{"moe_layers": [0, 2, 4, 6], "lr_router": 0.00156, "optimizer": "soap_variant", "grad_clip": 1.0, "warmup_steps": 200, "decay_fraction": 1.0, "batch_tokens": [65536, 131072, 196608], "seq_len": 256, "dataset": "wikipedia_en"}
Below are experts of layer 4 (counted from 0) of a mixture-of-experts language model. Rows are named router (the router's row for the expert), gate (a neuron's input weights, with its number), up (a neuron's input weights, with its number) and show model dimensions 0-223. Each number is 500 + 25 x the weight over its row's rms, rounded and kept within 0 to 999. Numbers have three digits each.
After each expert's rows: a language model's description of what the expert responds to. This comes from a sample of Wikipedia text that the model never trained on.

# expert 41
router:475525527519471560525526483471553498474476488496474473512514477503492489550468532485547480536508478524483529491544528484529456450516495471505488497487489540518524502501509468511491502494510487518531507495449517495503490501509515526494493500472516516529498478508512501505503514498505540537538495518494506454518539436501499517477522476459476523513545529491518486496508540527462522547512505525537465508499473523525501468473447510531504511477503534489478538471516449504544505497497486490482456513483518528509502467534507535473459535477497516452478456525480498514478527502491490453541509524457516459549509491509553466524452510466490478530492508505486504480503502500471502495473
gate1:490512516494474514541485479509460565458527498535474505517495501468512537520525491497492499454470480491496500449511519518562526522513457496533488512523505533497488524512510510527510520537504494499547489521521468543454513470552510470550533451539497514482570505496470485489502547498502491485500485497501498543507500471478486495506484498483499510520510509466515504520494504514506527470455468504497525504474546507510469515442500446540540548498490490494502503519500472467494491486475540528501478524476496518486494503471483491528466525517465520501494507492530508488529511536542481507516462461498520524536497426482502474491480509528527486497517512474479527460517494521520533539540
up1:506496492481548493462519513515538441504501526511487500457539488552496463471495509504506524518514476499499489521507477469439465503512537517488522518492503464496524477507493512488505473524486518523487538495509518440538493530436514533465480510485495465522475453478540513529543476492496488515512529518499497484521520519503517506498507500498519455489485509491491538500486498450518513512535536510507474494539509530498535511564465537458473469493511552507513487509512481497517493547528459462489560458522467509526490518496500519495517493471531495504536505486505510501432476481472472515492531542480479487450480542495497493508514467481478477517475506526524471484503477505499450461496
gate2:492551497503460532518543468504443476466512476471494518455489473493511539514540517512493525496482456507499527524477527537536549487518506507483532506497511554479455468525483483505507491464555538507431507535440520493511508498487484505459502511547496520493504524505483536500513475516523470531485542502502490513515483462477485463507474466501517477483551481522495534548463477496513514502509506501506472498485529465485498487488485519506483511516430485492520539513496487503533502482503471485491440533535508542487533469475470505533502533512492516512491521462469551511463495442490492526486488501498501525499482472506509488521511504473501520463495452471511503527478512497478515515477
up2:519516501520536453514475504529513506513546491510479475517513533494500490490468503468496488488494499490489493521492477466531483530510520501503480533504493458543526522506520520476506457491485437465540479501573486485511435484500473470497507497499471487485504506494496451511494472482458522481505449473463469520472516545537475480494505528512509469522481498489455499498487524520516529504522513490448547467538455494517517467535504517491492494542549524488512493522556510471521517509514499515478506458483471435506483534532473492465527471517523561499490525525483464515523494483502505492531528472525527507477516516530449486505488498529478511520559516512489518481522492473524515482494
gate3:495516462493466500436464468468518494524467512531505493489516516508472489526503489500526502501516492490541469490500524488523518500510504470477523488531446478436479531503524487510534505502499486518506464492468509508540557493513483522539525467530519470474511505498478508496484545555498505503491499499556524499466527444513453504511468521514493478501471506547523515465553472514533455495507494549512492471508505520509480495443487516478465469475462483514542503485483471520506482476476499482509519489471494526523546487484484485527531515492522502510463473552496487454503464452469501521475500517526497507567539462516509530478517481491517467478503497469510530518466513494522483527477
up3:477492515470454490457515441488539463500512508541526481468544510525477533531509492505501531497491484469520508516458488501537509476519499459547533491522440495485512541519523469497539505533456451511524492455495475545478549494507478543511486464504522496488509502526485504486505516550507481466493473496506483506492502481457538518533525510502474497509472493486464482486496482539472479533528474490497506500526539480519522478461540531488485459494476505479522538488482471491521477503476508456474515552471503556498522489486445502520481505477507522472536493545484512489511478484506483481473496535500475487515511445511455550501492501488504469513532491501511484505484550475480518517487
Description: Apostrophes in contractions and possessives (I'm, isn't, King's) and opening quotation marks, mostly in quoted speech or song titles.

# expert 49
router:513547518517484521557503520517480519496545522482483485510560501490453495511530518491520487481497469462526455468461519459476489518488515447524515474533514478506470519481465497497479478465467507510495507505530517491533477502489556480497483529480527508482522513527489525513489535520479500514499491492473481585532495452467520511492484492529514484491510521498549475520493541501489502492514510480552483491509511491512458486508477476410473497459503459493479497480517507520517503428507528506491497498493537493465513478529477500507481466494464482485466492518530559487537501518524466477491497477518484496473490466485518516500490541535541498499463508520487511508545468532512507505511
gate1:488517500543484485465494497477485516440542503470491488488466470482487515497502462449507520519495470524483481510472478539532528506475451480489476492493506492503453474481509453490527503527466412546524479522507529509525541490480496535529499505499497489499519464523437510516475530519484541477482478514488488520511524462525522457421526525527484513502535486523501480514460525490511482521528478476457539505489535531501524514470532490517479513519517503498488519462493486480508494550503492528475487460490497515484490504505487510476510531492492444524487479460494534491519483475514498517538486532515493534504499520498531480495496500526506524467543512472505484498435518520519520462531
up1:500521505531488485491472528457494518478555505492471492456520517460510505522492491480487534510501520529508485503477492516520491486474515506479475486522479468466491484495500509536508518516534488538542534517489535510489497483441491515514506497510490493471528515505455462522482496468519537491504493451479486532482513451479522491451503533523500534504568529503515487518456477506506493460558502501490512505504484540546514469492506487517463526491511488516488482492491501499487508532500483465486505443479505517474495509502474487503552490466531457510545495474509567486475494434532476502513501531521466484484480536506543516508511476498516469454556512507465427493518482496481525481548
gate2:508495417509468543498501508491499498494568505518470462506507519441482514499545497483511491479504526496494511497514469518494530563527479473450505544466516500513540523491456496503499474459462514480493488514541481509459488491483521504513530497475527500446548529509490517538484503513497500479499510486503512486524508453497481511479515506543518504548519475536487483481510499508456528515500497526508485481542507480491501494500490507509483489484530515551521493495460533521477469500481468491520505516485517476481437505515470495473472551521450518517465478481515526454500515490514507525494500499480473524506544491499465478505487501560515534493471544540465537510538533472498528505463
up2:462512462483513544496510518497500488521527473498519467504503500469499483559503528476453442513473479483463488494510433499523526513496467513530550527500545474550514526461456476500521499510478504527509503488498492514468486470451447504494515530455526470471542523515462515501489484529516500501502516489500506493502484489500489503489504500492533474536511439532488476477527521482524511510522505494484509480555501514511508514523477545480531499508512477514524479448465500521497452547471461509512488496457506486500453548465473518465488466513467526507473494467496515475533481514541480474479491522487527544538527504486503505500498458530524541473476521507480527510494482469491487462495
gate3:498488492469500524532550532523482515483478489475523522463515509499541521484509532516533505523497468531510533487534496433544503539505495510495469503531523477514504501510504486493525535497527439490502473477436484505494442528481480456498487505463528508490526527515486498518486500472492492488516509485550528506523538523479513555464496489496515514486504476491517507479469478521542530506480508527522502547478472486505458511473500536510527502528534538533508458511517490509528496483511469485468514500480514524494475492491496480542530483469485441495526468493503506510543514481471477527535532496485540457536480512500563533502528448521499489545483481489502497530543489528479475465465
up3:486496491495512469524480466489508497469476489452503531493502523441458517505520456474474519479516522477479467514488500493506545577489497508461504500491474483513480482487445522490488495557479478503486465503498485502497526517501525522493495493507483495498473512519497551488509521521500576550469523528438505555494488455493496511528479569522441496528519465524526496503506489505536513524512487435464488525491526500476513531465463500479487529472481504448490512455496501489481477485501514527485478488502495498495510516518476510506518512536515471517476488535495505484506501545506511515506452523492473504470543488499450507467517553494482509491485499504478514561499462514527522506499
Description: Mostly and, plus of, to, with, for, or joining noun phrases like "Health and Safety", "Ministry of Agriculture", "members of".

# expert 15
router:515475504520490537525515520464535493509482539493454482526536474533516490529496459545474474531480453497524491516502510493520465509537516479477509523542456507509488515480482487526471453482535542531498497487515472492534484513527531567524468498495510522499482490532488482520520549459482447516513479497490550472516523477501487504505518479480520492512472497489549483503512487520521481541500506511518464482488471485556520521493455522527507508499491548436492540486530443505536481512496461507481503534503466520487525493488502521462472508475493495456461557527478518495497474518468483453507504459473500525485478507467526455495482510473476504518513485481474505517519497461500513520490
gate1:550469511480493509566508495539445474509487531552418512514512480457489526507512495468517475529482454507525494505525475505492521480555502495520493561495436488511445485469494483468498542495523505532502480490510508498504477477502494517500472452506494488473455495479477512501511500475519554532477518454502509527508497510502520493502472508505489475483514486510507512534487455470483495534477468517510507497434468503481479520514504490475483495471491470512510524453493516492521472528494501483470479499503530491512535457466507460477485502515468531509471451474527477498486471511510442479512515506500476484463479499514483512479493497458499462553450508500526543508514497478486476500493
up1:559458498508520517478490474468483502549495505527482492476484514485518535525487521523517503480476473513527504490526498518455484488481527499522491466505482476506470489487469541489526516531491500496481487506542463540534473522464472545535512443480474481492512492505502501511536499493514501494484518509506519487505459466497539536521484479511447454538501492475529471505515494538457520511489503532510534504440444549494480522470515475504478479476561489473503540484517503490512498466525489494503471500536526488505506504492510502496512478528446473487517497531540472453555459516527486484507515462486529488495479509508517467460470507521575474510466511528533539515498501485478529499524
gate2:503479506470527491495462486521486519503473494508499448499476496485496512508517530521503498490495484478478528485564477506523504507447510478489506522525494462519535534498463518528520480485505540504459483495452503542490543528527473554421485491535523531498513487536494494536535527497471490518507541472518569523457524528500499520437490495465502483494511521567505512517524483498512449472459511473502512504474506497527501459455474527488482494471491517461498527508489483475524500498482490519489473493496482498505542506508500528485516474464496494508490501516463518501518510444479523522494489529507502506454528534511521458521524495497525475462516476490490538550513457542530500519470
up2:518520503575499515526483506508483488506536472470462533483552512532530497467468461473531490500539543535515463491434540517507457461486464510551478519473532509493463510488498501463485546514479523545495497533494481506517417487475533495472511469507537513501536513477500528491485506494447508515507481488478481462477492509471523489530484498531479513463466501479515502514502524493496517499454505486506486485489489488492548509546531503474484567500528464547489469494458475506510487535524495466494514484485517521484497491495513529487460502491494497514507507488528498510460495514472495510490482485486476557504492491503469518481492524543498538532483513502520475517500513461501454481482
gate3:500464496461489532488441511511478496526504467516520486535541473519500485503495565555502486508473450504528521512489513457498474476477528510505507499499496519474484489505526494510475467495497486541504481461508502510503512505533542533495497450495523517516489447507466489497457518516493458455515522482504522513509550529441464505498521465504469518449496495498516474482498486480480491507486494505549463532479513498508490522490442531485506482499496574483492496519522493472538499507456488474497535532542515494539531456515509528499521495458548508494517517503497494542513492519516482509519479475465489519455472512488517490535478498535483451494490463442540498500463497523525510508472
up3:509528484528531483539539492534486520469488504495474477465485491507481515489514434458503494526519518524489474490514473504499521510487485466473549530510519505499489500472515502515468542478505504489473554543504572490490543490492451484511466535529489488458503545484561482507545502509533506523497495510474449512509453493521521507511492526503501461523501509490507521457489485522546532483523488495470534462510514507516491480502538471475504537510479464526500516473484502529460532508534500515533522454445512523499480511466499476514479499497429462516502494513500496472464508492491511492479508554506514510525514522495522496462530536466520523503485538502482538492539472504496478463530
Description: Possessive 's and apostrophes, plus words in names of bodies and competitions, such as Farmers' Party, Olympic, International, Korea, World Cup.

# expert 57
router:527497533502506540462490514545518521496510505469480520488551535543519508542527498456553520482526495501488448502474465490462522516504501505527509478455544499504516495482480535523512497480509537498478509518500453469502490522507516498503536493505522496537559450497466468514499503513473514479453520519480488506497460473482500505469494500537530501465478516527553472499477490527455497488477515503506469517516490503463495501538501492437500498494531463466447456501525463489478495472506515517486521531514550499486536495498475508543469454468468482502473491467486510485485514491536488470482452508477521480516502490480499548531458507493532507481498491509482533487553493482532493515550
gate1:493526500527521493458481508482490516467488500500490463469556467526499498540525521499440565519479543463458515508528522533527483498466542464497529512496476502535507474524480461527528458547527511499480516528497462514512500513483525496487457473514541480518509532513500494487525526554503534501529531495496520528508511480480492462517529480527533505491513471529500480519500505506532517491554486562456472521504530516455520480492485487510488538449488502490513492470492493505481475496499489509512501481489512492460483512519504514466537496483502479536486512491440470542486455493461451513485516496527523516489546520464513491508471492472504515485471489480521548532483521490495509529550
up1:500468509545484511447530491508504532485483511484512507507528538475490541503495497517489452505496503493501481530516554471515501479550467493517477529492547514472538452483527557503509498515525480527488514483510467528467530566498511512516491491519475455481513537551471504514482532509537497508482521507516548511508492502496506511566484493525544516537521517528489497561520457531490503525489522484506508492480512525479523515481477532510497480514509491525478528524486444470490495441532519495519512541496508478524527522528486499537519519504524478510523483476482471512475497515513469541536458488520541525470517466507489487483517520490484480522499495466458466493560499495556516506508
gate2:508485500531526518509533481507468523431505483465473511507529501528526515537496494487499484497468530463490512505487548496503504557537502464535522482491521510528514485457480511513520485489510527514502487472501494491545494486537521509463469501485527453543538487496454510534484501467466462500474496486520475521486456491458523510534498537491493474436519490560508487531510498530536496509449449489477526504542508516491504483530519488486480494513519450489512448472513497468500512508498484484515537536459521497490490522474478526536489519508514493535485494501500480547489559507529498491535503480497550503464478546532520562490493503494468494494463513508488506489526542505529478491478
up2:516514512530492462493520475463529481487519519498495525494520548463491526496544459512516524512485481530465514494498545509527466502506499491456483501538497500522528476487529499494512474506535561465501467475468485478476517486493526488512481474507532480542473508540511456516464550463480464535456503517517511500457499478473498522519488503528529492483512502489541522508469516530507492507513470481461502436508514479491496507535526502506496534534470515482474465506489464477507484492488531526516484578518540537504475444448505506507516498483483513533464477507506491485483525490481545539490521479486501478469468557480510496504506517465473511511484531528467501504512565510538480473508
gate3:544542470499502502494480458505505499470503520471517520470515505526500491483478461468524497492538470461455518435499520450527500512492517506508498467493454449494527458505507469477490459506527492475546528551478506503490524529478499533473493496498532509509473443503478489515503508466474474532525487465513528511492492512507467502463551553565536516491540528524534495474492523505512495519505470499488509463465501427488504492508489481489503516494481483504481511498512502469499475537519484502522507517445487473433497495507484484520519491533521506502505545512498493543504499453531533504523498494494508485488562541504511496516502554530524476450492474501481512481523510489514490523521
up3:470519531473523520515485504498545483460469509453531464485498478476500501506482500494492480526520525501483529512518498513446544488511520466493484525513467517482477518485495515513498495499456474480459473492498500518481494451569533515522483486482505528474468470508502560529543473513494517503475470512483483506506528484516509483532506507433471514490472497469452534499523463510504504419521488531505495537499501543479463471458483501504499481527523492516469501497481499524516530481497464472508503469546476534533479494441524488460483510474527489507487461549484513493507498491487476505456511542509511512480496507536470484505506477510519508521461537460505534576523489505488478489492
Description: Prepositions after nouns or verbs, mostly of, by, with, from, between, against, as in daughter of, widow of, lived with.

# expert 60
router:510490472500527487506445499500515464506490503497496462495509464472492487509499536533524481476495508524473518523539493491527476497505469479487493495513466476473518505516468460522481479529471499503535509527474493522475466468488481488522472523489520527513467518504517463491538504511520518508515492464459460496543515497517523478506505529479521457501438499463482501507504506524523524524512468550498484499554475487556451513551512485472482500489467516518498477521502476486478506507504541506498501477523460502490412520449496459451483502511507468489482528490519477504547538493463551521460498522476551464522463496492459492485442468504488516459536480461505485506510489483480501506515
gate1:530500514488494511491485548511470496476529514502507462516516534528502552482499504494468500492526466483529498483521466516523486476552495475466508459521488495502494491505493462512495446517484475502498523492556466517518502534490507528503516511499535520543500477536501506516488516536484488545445532478498483509511474513455470504494468465515547517506525495541482528525470442475490508529493507514492507526453461502538504532516456481444453484510482480526471517504536514472484475481481528493499507535491446486493544518499474457476498490526478511524492491473437489484471430525528488474468478496484471496547482493524465515474496515525528543476521526490512513512477496520510492533471
up1:478476515441506463515504492517493517525508474542522511475536489460477481502479500506525489480498494481482520499486527505528524524515475554496452512488514467477471515482487532516548494485523448500499463485521515529514456503567555538495510526534476503492513536509488453537504468486521544465468498466527541532484537524504488517482494522523532496503498469479520493511511472507468528500503484525542554505503471485497482488496499474449541489525469481477542515481480491491513530459526491523504450504459492533482490435511488495509503493470479488492463522508529502546526509511499500528492481474463503507533476488497527525506517484501483549511528497472495463550457495501469493546509
gate2:497533476498519493530486502519509514527507502516517487512534510518494555488531488542517532462498479486497500505526520560536531524500501546520495467500432507492479492524562496517497477551508514528505510509487520494513494465486511479458529483488504508525496511479520455526474491525488508460499485518533489474480492532507525555497487489515492478506506527504497442436481504499532525519495535528499524494490511469523465465504501468525480542508449485483487545470524491499524566469501519513531473501497476504509483522494489520548481482518466500428438509496548526522521503543512490484488525504480511509511521499460525522465501540517497477500509521480531507523518446545494513483469
up2:485496556512461466517533528537498518516523506460504504520497526513522506508476547478502533522495496472514494504474531473474490518515454466478513545507516438522537531477461541483511501527476484515477442491515504502560483473482505490532462459510500513499479510544526475495509485501561482505449498486518528525469506490474523508489514546499479496500468512495538513496496479526485506541467480499543480494508510438449509502509514475483483500504510528498481474510494452532531461503476522514505517520498467467468483490524516500453449526495499496515526465461476513504510442514522548525479479517486518510495516492530524491537538505517476505482486526547514468489495474480519526454499
gate3:479497501486510512506493488546483496505479475495503472463530495463508523467513504483512533502511495437487478490462513511541478506512506524463478507509476491461544544497472511472524446474459513475511517484557488497450520514527499529517518473524473485548521485466482470493487494480485508524509459547530510550462509518493521437491463499485465503488521492514464517499490513506495483455516475463581465489476536521474489491492478498484507515486475484504508484520554515519445522484515514485467465474529508459497493537506466468490514465511479480477467513477484491519497519505525518511462482496501526482511494478493530458480514498471498447503487492498522523473521484492535483576531
up3:471510486475485466454489479456514504484499490500501512474536467449533501498485516476487497480525508487496492501519468516492452488501544519509472485505489485496473456500529426494479520509471529497458487464448468486519501505441528499507494530453498466533509485516522474493523436533472473457501485542495477486475468535480521503490505492502517530522494488546503477509442466491498456481498456499479429511530496535517476522490540474487471482482491513493465495545513504536497503481536481508507498524505502485492514479539498500486491479518462492494521495468478469533488494468494526498500512536469496474522489549480491507507484505433480516495543493473462541507448470518501513503497
Description: Backslashes, braces, underscores and dollar signs in LaTeX math, plus science and medicine words such as acid, cells, treatment.

# expert 28
router:457499514499480482497527527522487509533533482511493510450486500528455513549519529502501518496516517504492481503476502483470566534476533518527538477513484500531530503509494533488503528555494475482524498528539547501505521465523509521500474479544528537478543503453500499520467515527510511515513459502521459512475507498476512531464531467497497539459532523509503520478500541512521503519463489484536483496448487493508504471484469529515520481491528471473522458509511465501546490530473501509483546484520511481472489532537497527442489533494494532480501498500464481495463513483539437493522521487458515478505537485490497478531544517495480474480476490526545476454498528492491464469502
gate1:486477483485516515446557481469489497511483533543535538503538483497538490488502497478482509504514495505493526457515501489470500513476489521507506485501493502507520545524532543512515455520496482488501499499500504484512515471480505510485580480516495451502508497506475526480576548542478492532525484522536487499480508458504518527504486474494470486527484538526511508487466467507490514505443486494520559471499522501443493487521480489485537503484557456533513514508488547525545520556473484529505527476472488509543502518534492473553474505460485506480521504518512496489479483473537510541510522506508464477481534509489494502516463513496495504499499465526495500528524470501472512571487
up1:458483511511492523492500509486479510524541518501502508477532489524496546456520490530486477486478557477531519478497533512507505541482505531553482473487542518499494515506528537487522528521450452470517517499521465523502484513456514508503520452558517487496527505476483537477536514541528477479487508528478484536499503529477479505455493481500492535451496493530493467513501513489448518502503546509505519469462512548466488490503517482471514483496522506529471508469522505532556505542485490502499500527577493496503477483530495474537459492466465528506534514494496499470479480516519468537484487491476519459481491486459433518511494483530540496488542494504473501504483476533493489518477
gate2:506449498525464496521446485518452465497555470531470464457502491512487496474509511457473457477542520458493492483477492490444533489526469521532524504486501526512521538505483499541470533472508476491472528448564514501528438512493515506480498501489484517503507482454497483506493494517477470514545476493479523475502450518494531533540453503507513475506474461524490496529510545483436479504453534502521478503506465495474480508506487472520498511484478474558531486513510488498509496502505458494466500517531448516520512488518490533516498459495508546469533500499509527496514506497518521524504528468498509512480508492470496513493554487531495501508524530510533497471482548519489499485502
up2:483507498540501492514481473529490493513491553529477438502517464492470501495520538473496474475481493499471487488487545447456495444483503529461529474498487488495498518503466468541478540496498487507458523456531534483533484508519458502480506543520515548538509445490478487529539521501492506518521506505439509481499451507524487529534490473485505497515493464500507497576467505486477512534479519535519487529502485482460488477526480517532509503530496474499545511529502480440539489485487497530503470488484480497535524515472482530469547470448504546467515492515512485474538510479468521516494522493524457535496500496480484485506498497505512515495509486486536497487478509461488470512529
gate3:494547545512480519512467495479496479492515481509520476503538497477506515492486511483471535476532512519479474489481512509487515469458492482472531539483519504480501486516526498554510542506477496487537533503517463532465506482482480539536489483501566516489547467515501511561496489491518542517469545494529450500471546487510504480537485511527499510508531440507524534512499502525488444495504486457484487508465507486535521511481499465437529464518521447485493471564488476476475478486486494494499512522454517505545523499531517496443522489488487479544541494522515507493492507472513491494523458469473508523505472513470495490504510486490496484530520506487473452541494485487500506479549
up3:511494514526493544503502526522520528497448496463460469531487429508507481497497472494481506487541519489479489496473484510545502484500531514463460514535516481492508475490470513466491492458503559519478525507500489538465501487473508542530469514516522500508506490511499501570506564491501521533530531465503521533487500500511495489544516529491485528501471524532508545506533494522526457522520478541462495511533501475479491522492491527483502488505499504527496501486515511549501505487514513478472451524470508516492503525496483515476476492544519453549437459524474523466512509454454497479485452528522518503470526506510520490488453478489578526489490510496479516508512507488491521499528
Description: Hyphens joining compounds (all-male, real-estate), en dashes in score and year ranges, opening parentheses and quotes, prefixes un, multi, counter.

# expert 26
router:483525493504505552471467476484517461483482489451514458505541474495476520509456511495505533507465483506520498507529503486536455487516506490474525476540446485511497470489455471527504500494503524537548525492467462521514480515500475518536506519493527489508475507510498481490497527506499473510504479516462513485504516472466522480475485538505513496487523471475492506498502481505545508537505504556475471477536490520513494521512477500503471519483508515468518548531520513487525530459479521479472488462518489512477436491466487487456494520508476450471444552494510510504529489490488520468460492490478547524468473536459510491461455507501492485494511466448471516550529554467470488487527
gate0:526526507533502499484480511480501465487492475510524512534541512464511501474553525496507503485474433462550496469457466494488517481509492501473460535507512497482490494496500525528488503507463495509504534491523513500538488462477465498512469512511498499489503422537497482514463471544503500491494515484504522531471499485512475512484519522516497467505506479527543520547521532424501510534505502560505484485546496521493466501512500463495489514500505524473472478489503498514502467477473490472459539504480494501478483485545522500514482521491526481488497477536482548466558496481496510519473440492461499546514511475507571532548517503497488451496535450497499551500506506493497499508489
up0:502464452494439457508469498540486472495490504542496502517490515508524528480503510470510525500535460464540485517478486469511478499514500501483473513498510484490457518461489500483497489526524531488442530532542518493539518530484490516504469513475479478534498482500497510517507484505496491452485480482510509477483516521508543487513476543497512528493505458494496531519502527485523545537479494535476469495495524479511505570554527508507447519445503517514470480476479503453527488477488517488481477546532513503493523488508492466479454489505528446534466523518482514490512496503475468506456461505478509504517527540480488493518485496508431463476522499492474450519504487525511486426487
gate1:490530479481521539477504499483493526511530463484454530529521475478477507513466479491492491532456476538512447449513484488481536515456481465448477537499471489543489502494479514502482483470471512541528528506514528496526501527484540523495483506474479499522465489523531504475455532467489527482493485472479494502471525515545454539508519502526467498491515514489519504513499465523527488477446458510489542501523503452547472522504484482522475496480492490521477480510502520481510499486501481476485523481507497484486463516528512486523493540534474456484458566507483545490521481483540503499495514502508459538508491515508534454536467459499464506467498511522514541531493447516527528524509
up1:535473491487447470513496507501485548494492493534500500527501510489476489497502465490481508504556497493510541515494484479503479495469497498495501485505532483506490522496521468511530486499540468516468428515498528484538528520509451508476522488534539474482546474452484442505483466491472529500484462542505521487498497455476515526511513532519427489524504487569488519506461463510483491499519536515486489533507515508505517487549507511505559524485489506515526545453502478491493464490484493507533504475533535485510523480498515515507483484430517481492540476505548478502505524530474501499461498512514525475517528526467493519484511500525497452456488463538498524559499506507496481524472
gate2:514518507555502534510490483463484513495474536523512499527515530478522528474496478495489527491536479466499492531495464513506498509496494539538469514510514507515470474532525513525464526509540536510493500530488440489488449520480488510477499516499462495511517497498496515480500489483501536497477522518472542533495456523517504579474494509487493520512488518522495517574476482515495480500497527515494480496538504535542466472484508508471495493497464521526483506473547557498493480488475516524430513551471532502512507473489485487498502510510532488520455505536535535524477478517475527484510484561504486473482541526478495527508505516552518492494538535566489499502524490573510507514496
up2:454519525474492492500497509515527452479483516498495501519503492479512526511514525534499489543500539483488522472484467433485521523443519530498479520495459505538498496542514494504529513502473546514506483522567444498544521478503497559517449481485526487529485499499475466454493502473543509453495482549483504537520490517543514503460490481516509512494520499518505481514524527473493502534508498528466502470526496523474457554502528525466469486503490512478481484483505517459505501500466491501460464508464485504476508471499503544498488524536505546492465500460491528494501492507463526523510474488489493488466490529500486505510500477494492500457501459490486496445529529462510462428511
Description: Articles and possessive determiners starting noun phrases, mostly the, also The, a, its, his, their and possessive 's, often before first or largest.

# expert 55
router:496478482504545493503500481515520489489474489460494457490503466458525462486472510535519510472491518521462505530556496495506457496495489492534495485507500468444533498491473494511475472532475480513557512532458490512484458481491488489518471534468527499499483503512504484487515488502504523525535481489468468488548519504507519464486510528465521453518457513459477485487501505523492526507488456530499480488510501506534458495553518504485493500497462519521524486524491491511491507494512525496494510456521448508492431554449513460442482522495516467475501526503500480491540520496473559498469486508462542444521496487480475485466455474503472522471509484446513474501514501461503495512524
gate0:475470503467480496527487416463485475493502510489472495518514477436521547503521506454520496532445466491500492484523478504509485500516520516496509512492462476525462516489565479510575490536484492518543471490514498542528533506459516525478494500513505494507503515458546489495455481534493509531500500501509476502507474511514547517496470503498482513524496511519499540474475522494543524477531499487519490492489479494494505492508504439492500502478513496489485512492550515513523452515465542485480515460484475424499504504534471475494549496522513507481489459495509471491496488488484528546507496522506468498552543543513524510452516522505514455497504512469532496513499498536474475478479
up0:542445519494446513462522500468476530467501508513466453520502540465503478530457500476528523483565495525497464470448503475485502483465479492535505502486504515510535527504465540446491489495506492486471484491473466512496510468517517524502527504523500517504517483515457492515536497457510496498510529514539462473501495492521519524502549495485530525509493522451508500496498490485503469535453508550509482478512471529468511463480543523516528448512500512515508521486507483473494508528543489456495496504429525476473475482522495475516508486542495502485505540483523481514491478496485497428521495492480512501525540518508489554509487487531506528485468502500454508544497521547506508518493
gate1:496473496439472514466548522496456507506489499497521466508484546482519506486476495513504530465459496478506535509494510529547491468514543476468492541515486460528498548461474493470504480466474504486492467466516508512506538453502527536477521440481495494516505524533522526502532511525511474503479512511549530515460481516487514492514480505485498505493495494500505534501479456530451474465477509487510544491553472489483481490493509554517480494488472480485517482498517543478436525481477501517468502497469505480517529517457502542466533459542494541473491539497500534491484466537533492496505517488531535514487528507502520479457490504515450491477499499479509509564480509477509475487490
up1:498505510487535500482522468529472515478511492494519511498529510449489486486495495496466552447485534496445515529543489497525496495536531519568456489521519434477498504488476472504504528524502510466546508471514491528511505493489488494511546462481475507542497484493490472499545497526492491490571509500499497504552495505456503523516476473475522460536483495487492479489484509476493463519504491511489472505519512498488470499515518529482474510444455488471496488508516506516445534455509499568511519495443490510482489473441501526469524495530480482492489457480499495518533523526497484503504483542530464428506525467472492504483497449496458512491524502485494492507517481495474483492513
gate2:472494509479479493489496483494466467446546489508507509494499512493537512520498505461475482512529520469495548524511525489519514468497475528527475466500480523500500462517493487507462466499471484446468510460478501492538555519504495474504531504487489504466461465509440460520498440496503490499490480498541462540543508472485510514495457506481469490487513500493522534474448456507488456505502481517489505488535495499428483499525487441484515509540542526493520501450509480543524500499489510504513519544487498485510530475508460489556469463506518469491506502509492504543506512483487517516484486453506472439520530489483555479479492491535508460494505504489514519540513513528491511518518
up2:490466496456527477501481482529527476486522514516537568513455510544561516491495530553526498509496504486485488505509480544465494465526460491499522499516517505505516474489536548487538491480475557509490520486550461479505507516475497486490482546503516523524506478510519487502538510495487498503474495505499524500527523487476504525486499534530456512464529495490513474488485498499493502480465478536475565479523506521521521517475539513474535457513481508487517469492493503502513514461522515503482468493518472553488518486466508512537469516494519478481525488515487503490509506506536490556532522437484480454448517517448543493489503519462472499504499495484515489529540552517488520466447
Description: Backslashes starting LaTeX commands in math, and word-opening prefix pieces like inter, multi, Ver, Pre, assist in compounds.